Experts of a small language model.
Size: 9 layers, width 192, vocabulary 8192, 13.9M parameters.
Training: a variant of Muon for the experts, 271M tokens, 4491 steps.
Below are experts of layer 3 (counted from 0) of a mixture-of-experts language model. Rows are named router (the router's row for the expert), gate (a neuron's input weights, with its number), up (a neuron's input weights, with its number), down (a neuron's output weights, with its number) and show model dimensions 0-191. Each number is 128 + 32 x the weight over its row's rms, rounded and kept within 0 to 255.
After each expert's rows: "mostly gets" lists some tokens that are sent to it at least half of the time; "comes before" lists some tokens at least twice as common just after its tokens as in all text. This comes from a sample of Wikipedia text that the model never trained on. Tokens count by the router's weight.

# expert 0
router [ 80 176 123  67 192 162 146 122 123  89 120 125 118 106 137  93 120 130 136 110 158 172 145 110 101 115 156 175 138 160 104 114 181 132 150 100 147  88 147  91 115 161  69 105 192 124 175 105  96 163 172 137 138 131  86 110  70 123 106  79 144 188  91 133 109 209 120 153 218 131 147  97 114  90 132 144 134 108 124 139 104 110 151 127 124 186 109 110 112 103 142 120 139  87 101  74 133  73 161 109 142 119  47 101 108 154 131 158 102 152 143 145  44 118 129 110 118 142  99 146 140 130 171 107  80 147 100 124 117 141  95 133 121  92 155 175  62 118 114 105  63 149 109 112 154 138 174 155 180  92  94  90 107 133 130  93 169 151 110  80 123 146 130 174 134 158 141 110 147 153 145  82 100 199 123 172 153 182 141  88 185 119 134  83  96 122 205 153 100 121  86 107]
gate0 [124 132 108  57 144 100  74  78  78 126 143 124 158 129 115 143 174 128 142 158 130 108 165 148  97 137  77  98 132 157 113 144 161 122 135  53 120 167  86 127 135 147 196 103 129 146 140 117 126  82 157 167 181 194 181 160 107 126 161 145 157 141 185  92 139 129 116 110 158 113 140 157 117 139 150 124  73 178 103 117  88 135 147 188 122 111 139 146 132 178 143 145 131 164 140 153  98 145 122 109 139 106 196 125  93 149 193  82  79 205 141 128  85 130 125 156 179 126 149 187 139 163 116 145  97  61 173 138 130 134 141 135 125 119 184 148 107 110 174  64 153 131 154 159 115 107 160 154 129  97 165 137  97 141 130 124 102 140  85 157 104 172 150 138  81 166 117 155 130 165 112  94 135  74  61  75 158 169  69 161 164 170 185 127 188  94 102 196 135 144 130 113]
up0 [145 124  70 183 149 139 139 123  94 106 190 146 163  94 163 104 108 158 105 111 109  71 141  71 160 155 107 111 177 144 100 149  95 148 132  77 140 122  61  84 136 157 160 122  95 183  72 158 167  92 137  56 120 128 135  95 159  84 164  85 139 146 139 121  98 137 165 158 113 135 101 123 102  99 101 147 132  96 205 119 108 134 120  94 114 193 152 156 135 144  62 124 101  81 140 122 163  90 140 103 126 152 149  76  63 133 158 135  88 161 160 150 154 114 141 113  71 104  52 112 181 172 154  98 114 122  69  99 124  70 138 177 164 133 144  88 140 123  93 152 134 182  94 116 119 101 118 120 112 150 132 166 102 105 130 143 153  68 102 155 145 147 171 143 101 122 183 139 146 126 142  83  57 113 139 194 165 153 132 141 150  59 122 147 161 125 123 148  88 126 156 178]
down0 [145 134 127 109 116  82 119 136  50 142 135 106 116 123 212  81 118 134 108  76 131  39 130  92 163  89 137 100 151 108 118 120  68 118 131 128 123 129  91 140 163 125 145 138 107 163 141 148 104  77 117  90 133  98 182 120 183 120 167  84 146  97 139 109 146  85 152 159 133 159  49 106 118 108 158 159 125 137 151 110  79 143 138 135 147 158 150 144 136 132  55 131 108 104 113  89 171 119 175 106 140 123 134 149 111 108 169 139  81 199 150 123 116 115  90 113  83 130  86 145 193 117 149  94 106 209 101 152 108  67 123 175 129 171 148  39 119  99 149 167 133 176 125 131 159  47 122 133 119 110 164  94 133  62 150 142  97 141 117 158 141 128 180  96  85 106 129 167 173 179 157 107 112 141 150 129 167 104 146 154 154 151 173 110 126 142 134  86 147  53  91  99]
mostly gets: ",", "),", "\",", ".,", "or", " cor"
comes before: " and", " ", " which", " but", " the", " he"

# expert 24
router [157  76 178 142  55 169  91  98  98 131 141 143 127 184 106  87 113 145 175 125 151 101 144 162 184 148 100 127 123 138 142 170  98 123  71 131 182 162  98 134 151 131 146 194 114 148 163 154  98  80 106 124 107  94 153 153 130 148 140 155 147 101 146 125 179 114 152  43 115 151 177 131 114 145 157 149 171 152  73 145 127 134  65 149 127  74 168 130 121 134 140 136 130 138 114 124 133 199 151  95 147 153 152 137 143 103 193 109 160 141 177 140 119 170 113 100 141 120  99 128 219 120 106 173  76 178 104 134 107 155 145 138 126 100 121 184 155 119 144 155 172 183 181 158  91 122 104 119  89 162 137 196 147 141 116  85 130 129 110 111 110 126 166 120 153 155 179 167  99  69 121 133 161 167 138 112  94 187 109 213 111 174  86  78 144 162  98 103 135 167 112 155]
gate0 [124 135 165  94 119 162  99  94 174 112  89 150 133  56 157 139 171 141 105  72 148 129 114 129 106 159 117 172 112 118 149 202 123 120  95  89 104 154 116 101  66 118 171 146 157 165 150 132 140 152 124 161 130  86 144 172  55 109 129 197 131  78 101 156  89 162 133  70 144  84 154 142 132 121 167 120  82 172 141 107  97 105 146 157 166  90 122 150 101  68 137 114 103  96 132 144 190 150 195 102 130 123 163 125 182 126 152 155 107  84 141 116 112  86 154  82 113  96 146 151 119 128 174 183  71 122 137 177 152 134 109  89 139 154  70 173  94 114 160  95 101  99 157 117 115  92  94 132 102  91 105 142  69 133 167 127 101  57 120  88  25 117 163  93 164 154 143 122  75 155 123 181 141 134 105 127 156 133  71 146 104 118 113 150 153 107 126 166 156 161 108  94]
up0 [ 82 143 128 190 119 165  78 157  98 146 138 100 130  97 109 143 147 149 101 121 144 103 111 111 152 101 150 134 105  81 176 122 145  80  77  89 115  84 112 155 239 125 137 191 127 132 114  93 119 162  69 113 120 141 131 192 143 146 150 124 160 124 190 118  70  96 122 103 151  90 189  82 140 125 176 204 120 129 125 149 122 164  25 161 133 123 119 109 120 148 125 145  77  85 168 101 160 132 133 123 131 108 143 127  74 147 170 138 144  98 102 111 189 168 157 130 102 118 133 134 139 108 135 117 131  66 176 151 142 159 153 175  94 175 138  65 133 117  86 182 117 164 131 126  89 131 129  71 106 157 138 140 148 129 128 148 172 131  98  54 110 103 138 113 116 151 139 148 158 146 129  92  79 118 120 127 108  89  96 117 103 128 174 132 107  51 119 187  77 126  69 152]
down0 [ 97 113 123 128 124 122 156 131 134 105 142 117 159  89 190 174  76  83 123 146 124 144 147 125 109 125 139 143 126 140  95 110 138 189 157 132 106  94 140 104  85  95  97  93 139 139 176 166 139 113 183 126 137  32 101  92 184 128 106  83 105 124 103 168 204 117  80 217  99 165 108  61  82 148 120 115 135 179 138 143 181  46 162 141  74 110 147  99 110  97 129 118 115 133 115 147 164  93  82 117 129 130 122 158 109 153 132 129 141  95 107 150  94  91  76 164 145 149 124 144 107 136 109 181 145 143  82  82  67  66  83 124  82  53 125  66 115 144 153 105 137 157 129 125 164 102 179 125 126 104 150 126 124 122 136 171 149 120 154 117 181  90 121 153 145 132 155 125 115 159 129 136 138 144 136 161 124 134 189  76 160  39  73 111 140 165 150 103 153 137 153  79]
mostly gets: " to", " over", "ity", " about", " against", " life"
comes before: " the", " to", "==\n", " be", " a", " in"

# expert 8
router [ 83  57 157 148 125 115 134 125 107 144 133 107 144 148 172 167 160 133  79 138 176  94 189 142 135 144 131 134 167 160 159 166 134 130  67 206 165 140 127  82 197  97  95  89 176 112  90 141  75 182 101  85 142 140 122 120 166 143 101 149 155 129 122  55 115 152 117 163 105 171 132 150 152 131 141 132 142 105  92 110  76 111 138 135 106 113  86 121 142 161  71  96 131 102 121 227 124  85 151 159 109 113 156 146 140 166 169 101  76 134 133 155 105  88 108 153 112 127  92 165 103 117 163  93  99  55 167 157 122 143 148  92 130  90 131  94 129 142 146 183 188 143  72 161 159 115 179 131 162 125  85 106  54 141  64  92 123 124 105 141 130 154 133 146 125 118 114  84 103 128 121 147 123 167 178 141 116  74 116 200 100  91 112 108 103  88 130 108 178 169 114 153]
gate0 [126 158 113  85 158 141 190 107 111  88 138 132 106 121 121  82  78 133 134 137 138 115 151 147 147  82 127 169 144 112 186 136 197 117 127 104 119  62  83  94  74 113 135 150  95 140 144 121 141  77 107 125 149 128  92 120 123 174 121 180 136 121  97 162  58 158 139 111 105 204  97 150 193 180 116  72  81 121 132  73 102 160  97 115  97 109 108 133 154  84 103  99  88 104 145 167 199  75 139 118 123 188 162 169 167 129 116 106 191  68 178 115 138 108 132 155 139 123  77 146  88  72 145 125 160 169  97 122 118 159  73 130 132 121 173 114 133 118 163 171 110 172 115 143 164 194  56  88 109 148  65 110 152  84 151 157 143 137 118 111 134 157 138 122 111 108 167 170 156  98 104 128 138 138 115 103 146 122 139 147  95 176 137  98  75 145 130  84 156  58 109 146]
up0 [141  98 131 138 161  72 151 147 172 152 139 144 132 132 159  85 143 140 138 130 169 149 121  89 111 159  98 130 150 150 118 111 140 149 112 122 204 166 144  82 118 130 123 165 152  59 152 139 145 128  53 107 120 162 134  84  97 116 194 102 132 120 153 139 114  94 137 100 173  90 179 131 140 173 152  71 149 153 150 162 143 103 117 119 170  93 110 171 151 142 130  71 135  87 200 135 180 101 125 109 163 130 169 166 164 181 161 160 130 191 202 136 215 164 111 120  97 163 105 172 174  94 105  69 119 104 150 148  56 128 178 123 121 137 134 107 164 157 107 117 122  82 106 104 122 111 159 162 163 112 135  99  94 141 118 108 102 161  72 136 114  40 125 112 129 103 149 146  68 138 111 173  88 172 190 156 128  94 133 136 122 187 150 160  92 120 114 117 102 104 152 179]
down0 [129  97 160 148 147 143 115 180 103 108 156 129 143 112 137  93  81 111 117 115 124  80 113 127 222 101 168 107 117 129 133 115 212  95 110 114 130 103 120 162 108 153 105 133 127 104  90 117  74 147 150 146 161 103 122 102  73 130 146 112  70 129 132 134 103 114  98 138 105 126  70 129 163 120 167 178  79  83 163  97 109 132  99 161 130 122  97  95 120  70 138 116  93 137 117 187 111  60 162  67 135 114 189 153 141  75 192 125 151 119 147  99 155  90  60 127  78 123  23 175 137 117  96 185 134 139 101  97  54 125 128 144  89 142 164  89  67 142  97 182  67 128 127 163 160 127 146 116 138 117 135 160 180  68 178  65  90  89  95 130 168 141 124 131 106 131 138  93 170 123 130 115 127 123  97  65 135 139 112 134 140 115 134 163  80 159 125 143 130 126 156 117]
mostly gets: "==", ".\n\n", "\n\n", " |\n\n", "==\n", "==="
comes before: "==", "===", "The", "In", "M", "S"

# expert 25
router [151 101 169 170  87 198 123 152 141 138 179  66 106 121 102 164 134 138 102 118 117 121 108 127 137  64 137 133 162 117 118 145 169 145 122 140 178 183 163 119 136 135 137 133 173 138 133 133 163 120 123 129 141  92 106  58 174  92 159 109 173 120  97 143 143 150  62 156 165 150 118  84  81 105 106 118 133 153 120  94 107  54 116 121 109  72 142  96 112 113 189 140 128 142 130 115 121 119 117 126  96 133  99 120 138 187 170 121 110 175 224  75  76 154 203 101 158 144  65 114 110 125 139 147 188 144 123 175  72 200 184 131 175 167 142  95 128 102 142 126 103  72 198 179 146 113  92 124 125 111 128 124 147 108 109  79  96  68 110 104  94 101 117 163 177 155  87 144 122 132 163 129  90  98 141  61 108 113 155 167 138 112  90 140 136 122 166 108  78 131 119 139]
gate0 [167  79 121 148 157 119  78 127 131  94 105  97 144 161 145 130 126  44 178 153 150 171 116 138  78 134 115 193 142  92 138  97 133 148 121 116 111 119 135 148 107 110  56 121 184 161 142 127 162 113 146  81  60 142 182 132  99 175 101 135 123  88 161 129 139 120 118 162 124 132 137 159 123 126 103  83 163 153 149 162 113 107 128 123 145 125 139 142 135 149 145 149 121  84 107  67 117 142 137 151 173 167  86 160  98 109 118  85  73 130  57 120 129 113 140 124  89 113 162 112 111 164 118 140 162  54 138 193  98 147 125  99 132 103 100 173 117 179 147 171  68 116 121  96 195 144  86  77  27 172 138  94 136  74 117 121 165 170 119 202  93 143 154 131 179 149 128 179 117  66 137  79 140 145 118 156 103  90  75 156 110 116 156 141 149 158 185  90 133 158 133 148]
up0 [116 102 116  91 169 141  83 141 189  85 144  83 100 160 104 224 128 105 135  96  98 133 126 114 164 208 133 158 136 138 150  74 188 110 143 116 131 188 128  99 128 149  89 168 169 179 123 130 173 171  94 151  98 138 150  97 126  96 131  94  89 149 131 175 122 110 166 122 141 162  63 110 104 116 181  72 154 160  89 112 144 148 133 109 108 122 101 114  94 142  76  75 123 113 140 185 175  81 109 107 192 157 133 102 102 152 129  53 166  89 116  70 124  61  93  92 120 149 146 110  76 156 125 150 184 124 112  91 127 127 116 141 126 157 141 189 157 139 137 141 154 144  64 123 118 117  62  90  96  72 148 139 149 140 196 126 166 115 161  76 165  99 131  95 108 126 125 123 146  95 106 107 124  97  82 138 142 145  94 129 166 149 105 141 139 145  86 139 174 160 108 160]
down0 [ 93  96  86 126 122 133 106 111 138 180 150 100  35 112 117  94 154 165 139 134  87  99 109 207 134 152 114  69 111  92  84 137 129 155 154  82 159  91 135 114 124 145 148  82 123 132 157 182 131 143  79 141 118 129  71 123 130  65 159 151  91 149 116 117 172 114 129  58 134  55  62 131 149 161 126 150 126 105  88 109 164 130 124 198 131 114 140 121 114 176  71 176 132  95 174 141 166  90 140 141  91 103  96 126 151 143 122 175 169 136 163 159 130 138  71 106 117  82 109 109  87 152  84 128 124 147 145  41  98 110 167 117 143 181 158 110 169  79 143  79 148 183 122 181  94 140 149 149 132 153 140 142 103 147 192  92 144 114 143  88 155 137 132 133 115 117 104 102  97 142 102 133  85 169 131 160 119 122 115  95 149 139  99  52 185  71 125 146 173 133 131  88]
mostly gets: " of", " for", " School", " government", " Award", "let"
comes before: " the", " a", " his", " this", " their", " its"

# expert 31
router [159 147 174  73 126  77 103 129 135 158  93 106 149 118 134 118 115  41 123  85 127 152 153 119 133  71 184 105 111  88 124 158 117 126 106 134 115 108 182 107 167 170 155 123  65 112 115 110 147 131 106 125 197 200  95 176 139 210  88 137 146  84 119 166 110 132 136 171 160 167 130 112 165 107 118 191  97 132 177 200 118 180  82 104 170 148 119  79 134  93 156  81 109 139 130  85 126 122 110 163 127 112  61 138 100 118  94 153 119 111 161 106 148 135 139 106 151 163 117 167 202 136 151 108 144 100 120 134 123 168  94  93 104 148 112 163 138 119  83 112  90  95  96 106 162 144 152 113  99 168 143 110  93 168 119  97 139 126 138 167  78 169 128 160 200 166  81 175 183 127  97 159 158 132 180  91 111 168 123 119  92 156 128  72 153 134 120 119  92 106 186 159]
gate0 [157  95 175 176 129 105 127 148 178 138 100 147 144 161 143  98 129 105  92 143 139  80 127 166 164 114  99  98  78  81 170 186 131 168 144 120  84  84 148 159 141  62 168 193 144 106 143 102 124 122 187  68 148  87  53  96 118 130 118 142  69  64 171 132  95 128 104 115 164 127 151 116 122 167 147 177 132 129 193 128  81 119  94 155 170 118 202 129 103  95 151 109 159 129 121 158  63 145  65 121 165  98 103 129 117 116 189 141 145  92 171 160 172  85 102 120 103 116 103 139 126 175  82 180 144 116 160  77 148  90 122 138 148 172 116 157 124 154 100 125 132 124 106 129 132 198 172  92 188 145  73 137 152 123 162 112 102 102 116 116 140 154 109 135  89 165 167 138  78  80 134 109 136 149  99 138 153 164 128 109 198 154 189  75 127 122 127 127 150 119 116 135]
up0 [130 105 132 137 122  92 161 135 122 143 171 137 130  95  92 115 170 156 131 172 134 148  87 128 178 158 125 162 103  89 140 147 144 104  88 166 122  76 155 156 144 101 107 162 194 122 152  77 146 148 108  87  86 155 119 211 108 110 162  98 113 207 127 157 141 123 101 118  76 160 114 111 158 115 110 159 136 178  60 152 160  79 106 104 160 102 177 159 144 140 125 113 159 128 139  65 151  89 171 103  61 107 204 129 184  79 136 153 117 131  96 152  75  64 113 132 162 127 105 120  99 149  43 120  83 153 161 141  83 162  87 117 121 143  72 210 109 101 117 164  92 150  78 154 109  91 119 137 105 125 122 198 140 114 120  85 121 133 107  94 158 128 108 116 136 121 155 143 140 138 133 151 176 109 148 130  80 123 134 147 155 138 139  92 113 188 124 103 202 114  76  94]
down0 [ 91  80 140 164 127  88 138 106 158 107 176 103  76  93 130 148 171 124 179 154 133 133 119 152 194 141 109 124 183 132 130 103  75  77 115 113 137 108  76 137 130  72  96  98 128 154 173 151 144 108 175 130 132 121 157 171  69 113 160 174 137 164 111 163 110 134  85 189 130 122 116  95 113 126  64 139 128 172 132  92 133  78 101  93 132 168 154 182 132 113 118 142 135 142 130 122 162 141 135 113 134 118 158  87  97 139 136  96  80 112 122 133 142  98 122 115 153 122 130 149 130 132 120 155 121 152 171 117 141  66 122 135 172 128 146 140 213  69 169 109 150 144  85 134  70  83 153  74 138 102 126  95 190 157 151  47 173 120  96 115 168 187 156 150 113  87 129  92 170 122 148 137 174 144 133 137 196  93 138 100 144 153 143  54 169  63 127 177 167 119  97  44]
mostly gets: ":", "0", "):", " :", " www", " Length"
comes before: "0", "1", " ", "2", " UTC", "–"

# expert 7
router [163  98 123 114  95 116 107 114 120 198 157 138 153 167 120 145 157 150 106 154 158 120 135 213 126 117 169  67 109 189  57 134 103 102  96 153 152 133 125 177 162 135 143  92 101 113  98 170 149  74 175  73 110 115 140 145 136 104 147 171 113 114 119  73 167 114 123 160  67 133 149 125 120 157  53 121  82 113  82 146 150 108 132 224 169 117  80 126 153 136 120 142  69  95 111 137 149 129 102 100 215 103 149 134 176 119 106 102 151 122 124 150 133 122 112  97 143 102 100 116 113 118  77 136 154 131 108 162 116 164 162 124 163  66 173  73 130 172  93 119 221 142 127 135 130  76 104 151 167 157  89 117 135 160 139 193  56 120 111 120 180 155 129 106 112 109 136 176 141 129  91 136 129  95 149  53 150 148 105 146 123 152 138 155 166 102 108 154 164 116 134 165]
gate0 [120 141 136  93 179 144 171 159 146 116 133 109  87  40 146  94  93 132 113 164 100 193 142 144 154  98 129 172 105  95 169 143 120 153 140  96 151 132 135 148 148 107  92 200 152 129 137  88 131 131  96 146  69 166 173 170 128  94 105 109 156 102  98 162 156 141  95 130 177 142 115 124 104 131 171 132 176  72  75 146 154  80 118 111  99  94 122 149 126  81  85 101 158  82 160 135 108 157  90 140  83  89  81  63 141 142 171 145 150 156 110 130 110 166 116 122  85 139 145 162 197 142  81  86 114 124 108 148 169 137 117 169 180 143  91  77  77 114 193 111 112 153 101 131 143 114 224 109  80 148 132 179  90 134 150 189 132  83 134 144 189 175 158 109 121 100 182 145 100 121 151  90 107  87 129 164 127 152  83 159 128 132 158 117 115  98 169  84 151 128 138 164]
up0 [128 133 142 119 131 120  94 131 119 156 134  96 189 155 138 180 141 128 130  89 143 147 150 202 196 114 151 131  88  44  99  98  95 169 124 161 145  90 100  89 133  87  70 119 160 126 157  99 132 162 119 119 128 152 150 146 107 124 155  92 171 152 116 100  76 152 142 112 120 107 103 105 153 158 126 121 144 163  95 133  99 221 142 108 148 152 119 163 103  82 113 168 127 166  86 139 192 135 156 125 120 192  40 112 126 133 142 161 115 131 145  97 218 146 173 218 186 105 120 132 177 147 140 151 131 119  82 182 158 162 141  93  96 120  69 127 106 110 139  82 157 100 137 160 190 107 104 119  71 113 118 158 131 147 119 130  94 125 119 126 198 154 140 144 134 145 157 152 174 119 132 149 191  82 151 137  92 119 114 126 125 137 139 106 149  93 174  94 212 135 104 126]
down0 [106  70  65 142 168 107 153  75 139 128 146 120 129 160  91 118 151 188 220  79 136 152 164 172 141 158 162  63 151  51 106 113 150 128 119 108 113 110  18 143 144 139 115 114  69 118 148 119 137 160 112  63 118 134 141 142 122 116 154 128 139 114  86 120 128 106 157 163 116  76 160 142 121 140 100 161 110 131  94  71 119 141 146 134 161 147 112 184 104 135 111 119 113  75 131 139 123 136 122 156  75 148 108 132 117 154 163 121  77 141 176 117 174  78 204 107 144 153 165 131 127 117 151 135 119 129 143 174 147 198 117  94 148 175 120 149 137 153 142 129 206 103 109 175  78 127  97 143 134 147  97 131 106  97 139 132 112 157 172 137 157 113 150  99 178  58 108 123 139  86 194  99  94 135 134 182 115  99 140  77 141 115 134 163 113 168 165 122 121 186 157 200]
mostly gets: "1", "2", "3"
comes before: "0", "9", "8", "5", "6", "4"

# expert 4
router [ 80 146 109 134 110 150 181 162 178 128  76 146 121 136 159 150  76  97 162 119 165 107 163 176 174 102 126 185 150 167 140 135  84 126 167 138 100 115 163 106  97 107 132  87 147 130 162 101  88 148 176  82 130 160 102 108 115 141 147 115 150 151 115 133 129 166 116 124 183 113 104 142  94 101 187  99  83 157 106 144 120 115 124  64 111 129 149  88 140 121 192 136 166 127 125  83 122  97 115 167 143 134  64  10 102 123 132 134  49  73 106 149  91 113 153 146 132 125 100 178 126 148  97 102 127 103 128 206 141  73 180 115 136 126 145 132 131 190 132  93  88 119 152 138  99 135 136 154 165  81 135 100 126  97  88 101 157 157 167 137 109 199 166  88  73 124 105 106 194 123 156  90 162 157 154 143 137 156 159  96 145 106 139 145 168 211 137 113 131 135 173  97]
gate0 [130 141 105 110 139  99 136 150 170 101 150 101 129 106 104  88 154 150 124 146 112  64 160  65 101 119 173 105 162 131 110 172  94 110 134  90 112 136 183 134 159 144 181 147  71 180 117 122 137 149  75 148 127 133 117 164 105  93 131 114 141 155  81 150  91  87 157 134 129 159 120 107 164  66 177 144  94 116 120 162  68  89  87 121 156 144 121  75 138 112 115 124  91  90  60 121 104 183 140  98 151 158 119 134 178 124 122 109 158 167 118 173 101 173 117 199 163  94 118  86 102 186 137 145  80  29 102 145 179  92 112 135 100 174 126 130 152 196 162 156 116  83 158 163 140 177 102 142 145 124 110 115  82 124 115 131 128  99 184 140 116 100 125 142 103 180 159 115 114 136 113 146  91  76  89 119 127 208 122 131 140 125  64 162  75 152 109  87 202 155 128 145]
up0 [148 105 124 168 136 111 147 136 194 155  94 172 115 135 113 109 104 142 148 154 124 155 101  66 104 149  82 110 152  77 127  60 107 119  60 126 126 145 118 143 131 156 127 116  97 113 164 118  96 127 145 127 100 129 104 101  94 109 124 127 164 159 137 155 169 184 113 138 174 101  94 135 135  79 174 113 149 195 182 149 181 129 153 114 148 147 167 159 185 158  74 112  67 159 183 139 139 125 124 126 133 155 180 163 168 149 163  98  73 116 125 118 107 179 114 115 183 104 143 154 156 145 129 198  72 150 199 110 172 152 126 146 161 129 139  90 103 137  99 156 151 154 113  99 166 172 146 162 185 110  81  91 146 174 129  89 122 194  70 121 124 104  87  83 120 111 101 111 127 150 105 168 214 165 124 126 169 107 211  79 142  74 144 128 132 172 107 124 117 152 139 123]
down0 [146 156  85 131 134  80  95 180 126 132  87 148 163 145  76 103  53 111 141 144 120 123 142 102 110  97 100 125 148 108  89 146 128 152 133  77 148 102 121  96 169 126 102 147 143  88 139 149  97 123 100 152 112 139 107  78 193 116 157 124 132 124 117  22 127 154 141 128  81 142 160 117 160 108 130 161 143 124  60 162 136  94 156 106 161 141 106 101 135 160 178 131 144 133 197 102  92 145 135 149 150 150  70  82 141 164 158  85 117 120 144 124 139 141 109  94 126 140  84 171 175 144 112  86 171 150 142 185 101 134 106  93 165 109  91 126  79 146 113 163 139 148 120 110 166 180 114 123 209 177 171 126 172 103 131 197 116 126  90 143  97 177  98  59 106 118 112 105 158 103 176 113 218 127 128 130 134  98 175 156  77  74 164  93 215  97 156 117 131 142 125 118]
mostly gets: " (", ")", "\"", " –", "),", ")\n"
comes before: " |", "1", "2", "born", "-", " is"

# expert 28
router [208 154 134 144 143 179 102 152 147  86 188  94 104  85 176  77 162 126  96 137 142 162 122  66 112  75 164 124 109 109 113  64 141 130 150 128 116  96 131 130 144 137 163  64 188 135 156  62  45 138  49 107 141  99 115 134 154 108 129  92 119 119  99 180 128 117 137  98 133  82 130 130 144 122  93 117  61 117 118 125  95 129  49 147 121 142 141 163 105  98 104 134 118  75 172 129 131 142 114 163 117  78 184 129 126 123 128 148 124 122 110  73 133 163 122 160 141 165 130  95 150 139 102  85 151 146 129  89 129 129 141  87 180 150  78 177 101 144 114  41  77 101 126 176  95 111 122 104 117 127 126  62 137 180  53 113 149 180 146  60 162 123  80 150  89 138 110  87 127 130 132 149 109 144 121 165  65 114 150 108 100 149 101 156 117 122 168  82 139 133 120 125]
gate0 [140 200 119 114 103 137 140 140 192  88 139  93 108 143 158 121 171 145  65 146  89 119 133 132 155 123 143 131 125 127 103  82 145 106 191 144 122 124 136 130  58 149 135 181 174 109  89 168 134 110 105 109  96 180 113 105  76 110 134  93 148 133  76 130 117 185  86 168 167 136 159 195 103  86 166 176  68  98  83 143 131 184 133 145 193  58 126  56 106 110 137 105 110 125 234 153 145 201 102 124 120 107 138 119  79  95 127  95 108 154 127 132 148 144 143 136  79 120 165 118  76 143 141  68 131 129 149 178 107 121  76  77 155 135 130 139 140 180 123 100 135 113 123 100 135 114 163 101  71 178 151 136 157 152 103 128 172 132 158 156 130 141 122 123 124 189 154 185 102  89 109  92 134  77 152 102 133 110 110 133 124  88  93 163  85 127 160 141 118 167 131 165]
up0 [ 52 139 116  65 115 135 133 176 149  71 108 155 149 179 110 127  89 123  58 112 130  91 114 149  85 148  46 129  94  98 147  93 151 165 144 117 186  98 151 102 122  79 164 128  57 151 127 160 122 132  98 160 149  87 119 119 136 177  87 157 127 120  99 134 124 137  77 133  66 116 135 136 102 113 153 119 153 111 121 122 177 143 133 163 162  46  82 157 142 158 104 167 150 142 135  79  90 126 113  89 201 194 193  93  90 116 100  97 167  87  90 126 153 107 124 126 172 143 155 123 101 136 106 140 153 168 144 159 149  97 174  62 144 141 148  90 114 101 106 146 136  88 112  41  72 135 191 112 119 162 117 148 141 144 134  94 146  58  97 115 133 110 120 105 139 138 100 142  93 115 131 160 129 141  74  86 151 102 154 113  86 100 139  89 158 108 114 109  99 161 177 133]
down0 [103 156 172 139 111 151 119  80 130 107  73 136 150 166  90 120  96 106 164 105  84 135  75 164  87 151 187 113 131 133 136 162 138 140 111 150 107 170  82 137  92 116 130 166 156 116 121 136 148 121 171  93 169 201 133  88 186  88 130 105 113 120 113 103  86 105 121 178 162  90  95 115 140 139 143 111 122 158 149 110 112 150 152 142  94 191 114 178 100 151 122 142 108 127 108 125 137 137  94 141 152 129 123 140 107  87 142 231 160 110 146 151  96 114  88  48 165 153 140 131 109  80  98 135 125 173  87 117 102  88 116 116 119  93 189 236  74  94 177 110 120 133  88 183 166 159 144 123 106 121  80 115 136 112  87 155  52 172 111 150  98 125 172 170 141  71 158  89 129  97 149 112 138 130  91 132 155 114 114 134 152  70 137 117 109  74 163 125 148  72  70  92]
mostly gets: " by", " under", " name", " through", " British", " family"
comes before: " the", ":", " a", " by", " his", " York"